Experts of a small language model: width 512.
Below are experts of layer 5 (counted from 0) of a mixture-of-experts language model. Rows are named up (a neuron's input weights, with its number) and show model dimensions 0-127. Each number is 128 + 32 x the weight over its row's rms, rounded and kept within 0 to 255. Numbers have three digits each.
Before each expert's rows: a language model's description of what the expert responds to. This comes from a sample of Wikipedia text that the model never trained on.

# expert 18
Description: Possessives, adjectives and modifier words just before a noun, often in technical or sports text, e.g. first, yellow, standard, his.
up0:127124125112142134147077120103042075140102183081111125111084117082125129143131117157155111132183125119181136122163107108084150084164154136157155112120146119111141173120093116150139108095103131077093116164148109057163156109138097147088156112148065112075145142046103150067161171133091130159127122204168113076141101133122118122162083095076134140157133053084087185130143173116118159132107
up1:175149157121173066093169149148137169133048167129141102148139090123156103084126179116183090143120153183130141181113174083153155053061128115136072192102164139078116171120102074143058112105174126142156130102160181121118195132124089161118107136123153126145125109140136101158107122120084142134154094123167113165148103086144141136172157078155103114106066088161137112146087096115091118125135
up2:144176130123147133142151119189144113165133110121110089133079112099104070155123129122120196183139095134145083126122133095143152111076164119094148120086114095162112171084179111195127112094173092144167098181121146171079095127088157158099094165086101136122163087127149149128120075144120125132192137161160180172143198154086133086176086175144160124122115174168111177171121142112131150156132
up3:104114150129160083150164053143149103118140102144129122168164105109107132086124140099121081121067143144142067134136097110151142100143106123162067112131155119114156216141140106092067141117133099157171179129093138116075120097098121103122147117105178134089134107089136150150117150118118113191110159144133132124136088091170165114207149131111143164157087097094210138101185145142121096074138
up4:152163089106158163130135110193160144124100134128123135160084129074104106106148163090156142138080139107114074146187139108173142170083167190149161099071129137101098157192161136153122054135159180124150147193093102117064086068097159114144143161124156150089173077161123170158122101150143162131109155151150141109129142097099195075156082208106131108095118116109157085133184108136149139125112
up5:159124137145107084079108130135138133110114140202101104171135126084157120113129102122192118177091142156068101118143123182134180165134168142123151101128088127181137122075153121177139117158177152152133126082075089143150150134164102132159134145059075168139174123060148134081102167145115043073190093080110079135119086111109139152105107180094102094120134149118116132132115059157114150165096
up6:159166144092160100106057116110125160169188128119084136101180135098107156154119099112150199126127188137101082157223097160123136085106125131082096099132101131134109204111116069116100072141156107100163162132105151090131168138056132127101153100108086142126105114091076094101137157166068151153071146168183123102100144146116147159102125142090134137080152162112143159167146053157129139063108
up7:144203107077107139180151114128151123106136160168113135152119101077164124143098121100107144104119088143129182128122168124119158121121082151145127164151149129155136174169145102099122097095154108129114242097113143105130101102166123096128120161116168143156146109141131078060103143113078151148190162161145189105122102121137158112145159151112142095145116163070120149136167100083100108176126
up8:192136138138069087085123087135098138165108082104156131161179153155136149120104077138115138192148108082106134109133145123116169146083068085078113255074098116131101180118161110117115143129141121079148166180164182098145129116120197090140154141167124151155159119076159108098106142147112146130121124103073148195183105103153171171120178105153146081122122154126130144113148119189120144140141
up9:130104131186144155116210118146111143074123082098137116113111110077096086121136116184073193056116115158095114127088187083120139129168131121137105113152105090160085136150099154106100095132131139156108132155089128118114129137156120154179096168156137147129164141068153110168121093095170137137132166095167094143151131139178178108108085148078117102146181077105087134103123080125111178120154
up10:097060131131127187120126111180154064135051078071116109127104069109138133102050115188105173063108137163128159125036147116109126132132167076121084083146159137182155117141074131186135120118087149166183103074182138082165103080118119186139115098124127118104078115155079156107110116105150154135138120150127168164088120100091095135124215060135100161102110122148151127132105105158127147160155
up11:103112139118122136195144122151123104151066109139108092108136191116148147129155129129159077110080133133190142106130144088033163095129124149115137117091145114153157163140156118163137086138098162130166142148145075066168146141175103143096135095151175089117115103127077099110142137156068136118148149136139166070181135140094141100156183086126134109098147104190106104117100197113111147135090
up12:141184106073220114139124139101114081148154119150135128065137096059107116105108168136084113070102092109094133114147118098072156082120123113075085113255178163178113117123182152107126183080156095156117166098140165130141115160125177118119138137156097110144158132114082130095135101158067136175183146147050172103135093104102115123159080126126127093142115159123119160191169115118063150083118
up13:210128096103135152130149160135107160075142204183082111148106076092134127149209072145143132142145079109105149182157120135070155127126141070092121039115180091163108172142155155116091155108113101144090161096145173102114105166136173198136172172076130053084175132169137125122138095125125161087156126152178151123143124113111141101218131091076116112085156182158074151163173137133131181118117
up14:124173070138196081084055110092115162151079191137126114154148103110101150107104152158147130118157140130129099108157143182087151171096160154067124114174129151169115109124145132116096150164133081089130195084165081041149218126137081127099118134070157146116133091161138117127096113213163148149144161102105143170098121070138181151129065095130101103196082102094115157113206146142178145136140
up15:151099113153171104129177136129135128144165153121123124145082140091174089107107050138141145133163047149093112112146139100102176068157126194109174117077091091145142143214119061129101173138095128195158114141214152174143118152165130180102095141057186116126110152158116165089136172123091107204205151138140173140137134063096138156119127193075107114160132142106140151144097107169137156092154

# expert 10
Description: Nouns and modifiers after the or a in technical, mathematical or scientific prose, e.g. operator, direct sum, software, theory, system, number-one.
up0:178097088133110138117180153139145164170147121109151085110146121136117099125136142104098126100136140093142124088157078144165147141154118149117189177133128143129127131191103117118132120115136180158113148169184097155086085145142134145153106127069135170131098144155175185058121127078141129206089108112124113136094119130130110142153197093085132070145101104144177135149092152136128141080179
up1:110161161141121151125205094192077187144161116113118120078150130109060146145134158200140125153121116138108099095174108137110118154088110150133174116115109140121075137178107081144122181132136083130114184095118133085216117142139132121123172094134146187151137134105135132142205147129184088109097192142166153172145102091187167100141155151073099138102128104056129132180193098168127133058162
up2:130128089134130128093107120107154129123106085132093106089090120183093178138112140193128056183094100149118152067186083080122187107112118154147110134102110121159051162098143083119091138130099186116147139072116147132134172153138066076084109126174114131142147063102178137121153105081151096130156179153090163169181193127160096117184137082157103200187187128178151141149181083112092117101152
up3:109143157124168170161127141153160159120080105119134116059070124121125144155141131142159109100096136115108138136087142155118108102102129029181144198167171103160132153158121111168113134128070079196119154158145151143129160100150175158159171174135122074108102052106102118082164144131118157119132071140139136116169075148153089167144053138116111127117127092127130172161160096057115107147134
up4:168094115140136131111137118155168113111107202121085107124205161113127154147100157109153091172126113115108137072096081146134142149115181110165067144162048204172116156136104144179114139152123092141119161153094134137122184120162123155106117085106110129127123114107152163098112094207157156198168196128172197169154127113182141156157121150116153086150145113132089128149172116200122082051141
up5:127083156117147167116062092149119124080082090176152106171083078134161136074158132144124169113075147134091077134111148105144126148120148093125139127165202154124139167136142120087140127167121129109085096114146093098132141069133094163127156157163173125124154148128136123151113129101110144148154140111153129067109059125148218103121112145148120096121147161108146121081117139152071140125170
up6:072099103053122150120135149109110196054106103117096068108129087116094137130115114174116093123172024192140142076139208104146156097122098147139103117160093141150099160141124111132149102122139104144123198121146111137135142190129171168084067117124173100176103124135135065114103120115136099154097165127107057132061129133175108127135121160111094099166135032150118172120181094132138045104124
up7:121177151130151196139164152137136107123126140127139063080146141097086099172156129109104074137149122203092123125142101087153142094127108088159104121108076083158199137137097144153109122168121189100155168123103111156172132143114118156135121117091180162112128074081109186128155131137153129172144083121091116148149118071234137160150096160126135107133142134132089160177100130137081195143210
up8:147147102200153177157179134090123131063221178108149107145093120092108122095160186103152068173112126166102141127148123123105082152107148081142150143193098077151134175218147171103108064055168182125167173131114189140146188139115104077106102153108119192101127130117103109107173108110165136141112122128144118041124160128122104129138158133151131120142112150105126115128099145156096140134162
up9:113173122194135139098101147094105094117091150120099110157099163112070126143169170086125123190127124113170118112104156087133145116171146169074117058175117109075112138178167100189093134152116157183130121127121164012154134070130103089147103100162129192120117112103129144163156143068103153127158071145107140150065065117112168094158128079143087130094119114110077127086129110157148135113106
up10:151097176055155118103144155079063131153084158119111079155118103116161111087123132114169135177144128129080138101087092068130127105144163097107104099115166096117144108152090128141150076117128117078166137135155130154102153132121159141092083181175099139130166108085116106075086123146147088111144129147118143145154143115173169101165142111188187133197123134105155210127134096073059125123113
up11:082107189121138146074122162120118110120188093060144121071115153080108144178086118136192109107084122121147130096118114167117141111153164095116182109121086150128085143111145133128098158162074120083095159085183133143118108139137166160103086125139146108169136093137173151131171155096143137138123130147113172147150127128086108104181153093161108160145137188080141123123127048103153112118195
up12:176097151190139123098164135169084141077127135091115109097135098150102147139123160101175115156081131074162148149155112105135115179138132114158134122127108117160140103138124159158083137126138084114110148147070128160148113134126112106139133114157129105174191168116129145152102114129173137129109139184142142218159147128112093144203203124079192066054134102099129113168210122111159156081115
up13:107165110129098167154095099123143101101070143183113104125162167139221111087089144119101157165120145119086177133098139112126092083131143105115094108156129091153123157134133159074165148165182098099096149114118140141103134059191112128142130193130114132121106110175143172051147121112137151180212094076177056117125180168159184173135181121155179135072136137110088086116129109159126152098122
up14:181124118201109100097156182168154120166078114156053058075075067183163149153086075106181177152130187154123071130121093152071131113132130146122125150138127175122125135142101114160161133111144126106117132174122157156061062085098100180097122086128093185162152147080147147078147093148147090111126115141179133105137165160077130121123153146065141149118132108145086097138147101128084171146124
up15:150185118122127132099175127209133151108107121089115112118062152132088137158120178122147139097110166126097139151122114102137146088111154152124097084140177177212098114147154132069069106120158093156163171156140186123121083128185132090100180106102116023132121074151166130118093104112117136151143193087108144103143182158120103095144132140197177107146107125114126150173132150109053118071179

# expert 9
Description: First names in lists, tables and citations, often non-English (Paolo, Christian, Robert), plus foreign words like de, von, et.
up0:121125132094228083146135127133125167179131124153046120109111139085120141092093149153168135099083096123130221170167128125081106117120101093165118174125163152096172187083112076110157121139211098147105151113141135137158147077071102143143159124162109179172154067075141139089131170141153062143133152145070091130144188129173160141122129123097172133067146070120145145142111138096120117090162
up1:144122102062137114186155090101137053169166108118155123112005116106116114124129136113158126096112142082144167172146163116116106134099129105109081172106129097115073075123121118129087085108197073206160069099120088160089075148061142093119114159172082143124109133126119139091104126137137114103136177089128166096123098121090113122131171094073143110148134174112147135069106098180124110189118
up2:211132121131106087139203089122097134097120135120153104143120123135125149144190124136150098195075111122092042135120129164173158133141139135121108100152140043135152104176130033133067141121145143121129117134098143058145120078174195087095193122128111187104121143065063149105197114129113060086154146156121135126145119139118172167104174122099159095150126172159108127191188109165113101127128
up3:140144036147113176133157122133139070139139134126135084147087133132130185134095195133128124143115102093115148114179142069129154144093104170148148099126194138099156130144161109146151132120157132151101138182158115130131120088147114140129149118169116094103109128100117112097122140115133068121164181095154113156145098085097171064096089116162124207183136124129152098160185129125129161164096
up4:148205146126115127086089203078131145131114072132141107134070121119166143173082133149125121114108138151113134073199184095081137134087081126140168155119116155130138139132159093107079115086144149138097089121181166135150109132074098115127175124175075115143165110092104147132199144121103053113152122149135108112073134105116152164120139108035120177130111108125079137135129097106098102131116
up5:134209106110196154110129198108131167043064149121101104100065126078191093178128081178123177127100181158123111165165076069149147153061107179121145098141147143135131135169055067125110104086106155161152153161140191135116102100125140111115089139158137117149145171135163154094122070139177125096120152092112089121106128143116137165143133218075117183119133151114090151148099129093113124144169
up6:115136092171054120152116092085069209150076106055117084074129175166158112113097138121112090132176123107107143149101115196155098112038124190153113122143143145191214078161098099172169176175138088129135163104135170134155094166135136126121165141120182129134138107143135108122129114101080095131141171058094159148087107148103154136100116126105121185118110119186110130115103144104140158103095
up7:110143081087137159129148130138117107154134160159156121085065113072151104167033141115136149141118129124150164085107075088090123135127122149119087139104113135129085118042125129113094106129128165090137167130074085122133160115112193121122139046111111148113180140069100185071157127165174121132134094135130157103128103144112143100123092112165053126121186100117068103109135113085181150129165
up8:093145159117216144076080111143149104175117105204128132122102118134106116163113133122065138093123118053174134113027167098155162166150124120201159072109073093131136163125135141096137121117156184053152049093090126080127119126144073163169117108186135171152150135105172145115105111132171119163171106144150128135105141136110133125168137156179125103192153167136136100168132144144139124115084
up9:096128081110084080123088138052146139122153143121118090094088112128162144110102119156133131095136145160163156123170135162105116072056162125123164143159172123122095165154148148078123115134130129127104101112107184089112106097103100141183133081165113140101130126093030174112156126115145181140145149102169137124115127140114139159131094133113168151149136176123138142146117053127092127132094
up10:104140109129159085117133160107145119121135092133035135081107108057166056091146110099143094107160170179111129058111128118142145117086152084121126154115113125161118107103091136100157111094058113116108141101157177145105144131151128153108096091143116104150131152108118145093126146128163130129173173123074099158103124173131133148161151116152157185164112105120179127155106133142141069089194
up11:146164164126129106170077190099094143085132096147116110181197099148086143105161141095139134125138114132149178104108121084176085124143138097130119143165169130136136113146116168131086134100166149103045119173133123114102098148090141068121106145112088187140131159136111099083102150142174109098123165091115108141086119070125114100128159144120171125133128121113102185164104227154150140188145
up12:146117135160154144118151149134112162174127136172110119133097118127147068101096104142137040171131146075132085132154122153152140083064149130159204106088169153130173141182074124143141171138171147123156077129108214107159189097149128097126111146113080223139113107165179080132073094094129160164091118098116107098155197145058143204106037151151136125122123083180181157151155110153083083114125
up13:128129086155144185095165138077094089083123096126125042158128112160088181150112153090069134161163137135120094159138133163156147123135102169119169162134147138117188188122120113152070074133178080160128163166149124100075128099094106127124106055154116066148105165205135080076132075157176111088137171095095143140121139096173154130101159119168127134208096138122095092140123211135163108152126
up14:140152138143153128120130119158149143153130146148067110140142136118103097116141140186110200115163127156166134154177110125125113033131146124115095111178120079117102106097105117130087123159144162144145130138161146153166079102169121184132125171092113107163058193091115175087133072128140070118129138107117147146172152144137172165141174120147102136141133128163137184122144141169133131147112
up15:140065089182115166108135107109052132157164172122120111145126160115167091174105177128087153157086154129123174134074109140160164172117093136171130132165109090151125132120134167124143152195167167140135126113115108093097168147174098165144140121196160144148125105153148048123105144115150137160133131112153146120199105111109193124128154043073096158125118086199062119143155168100161117096129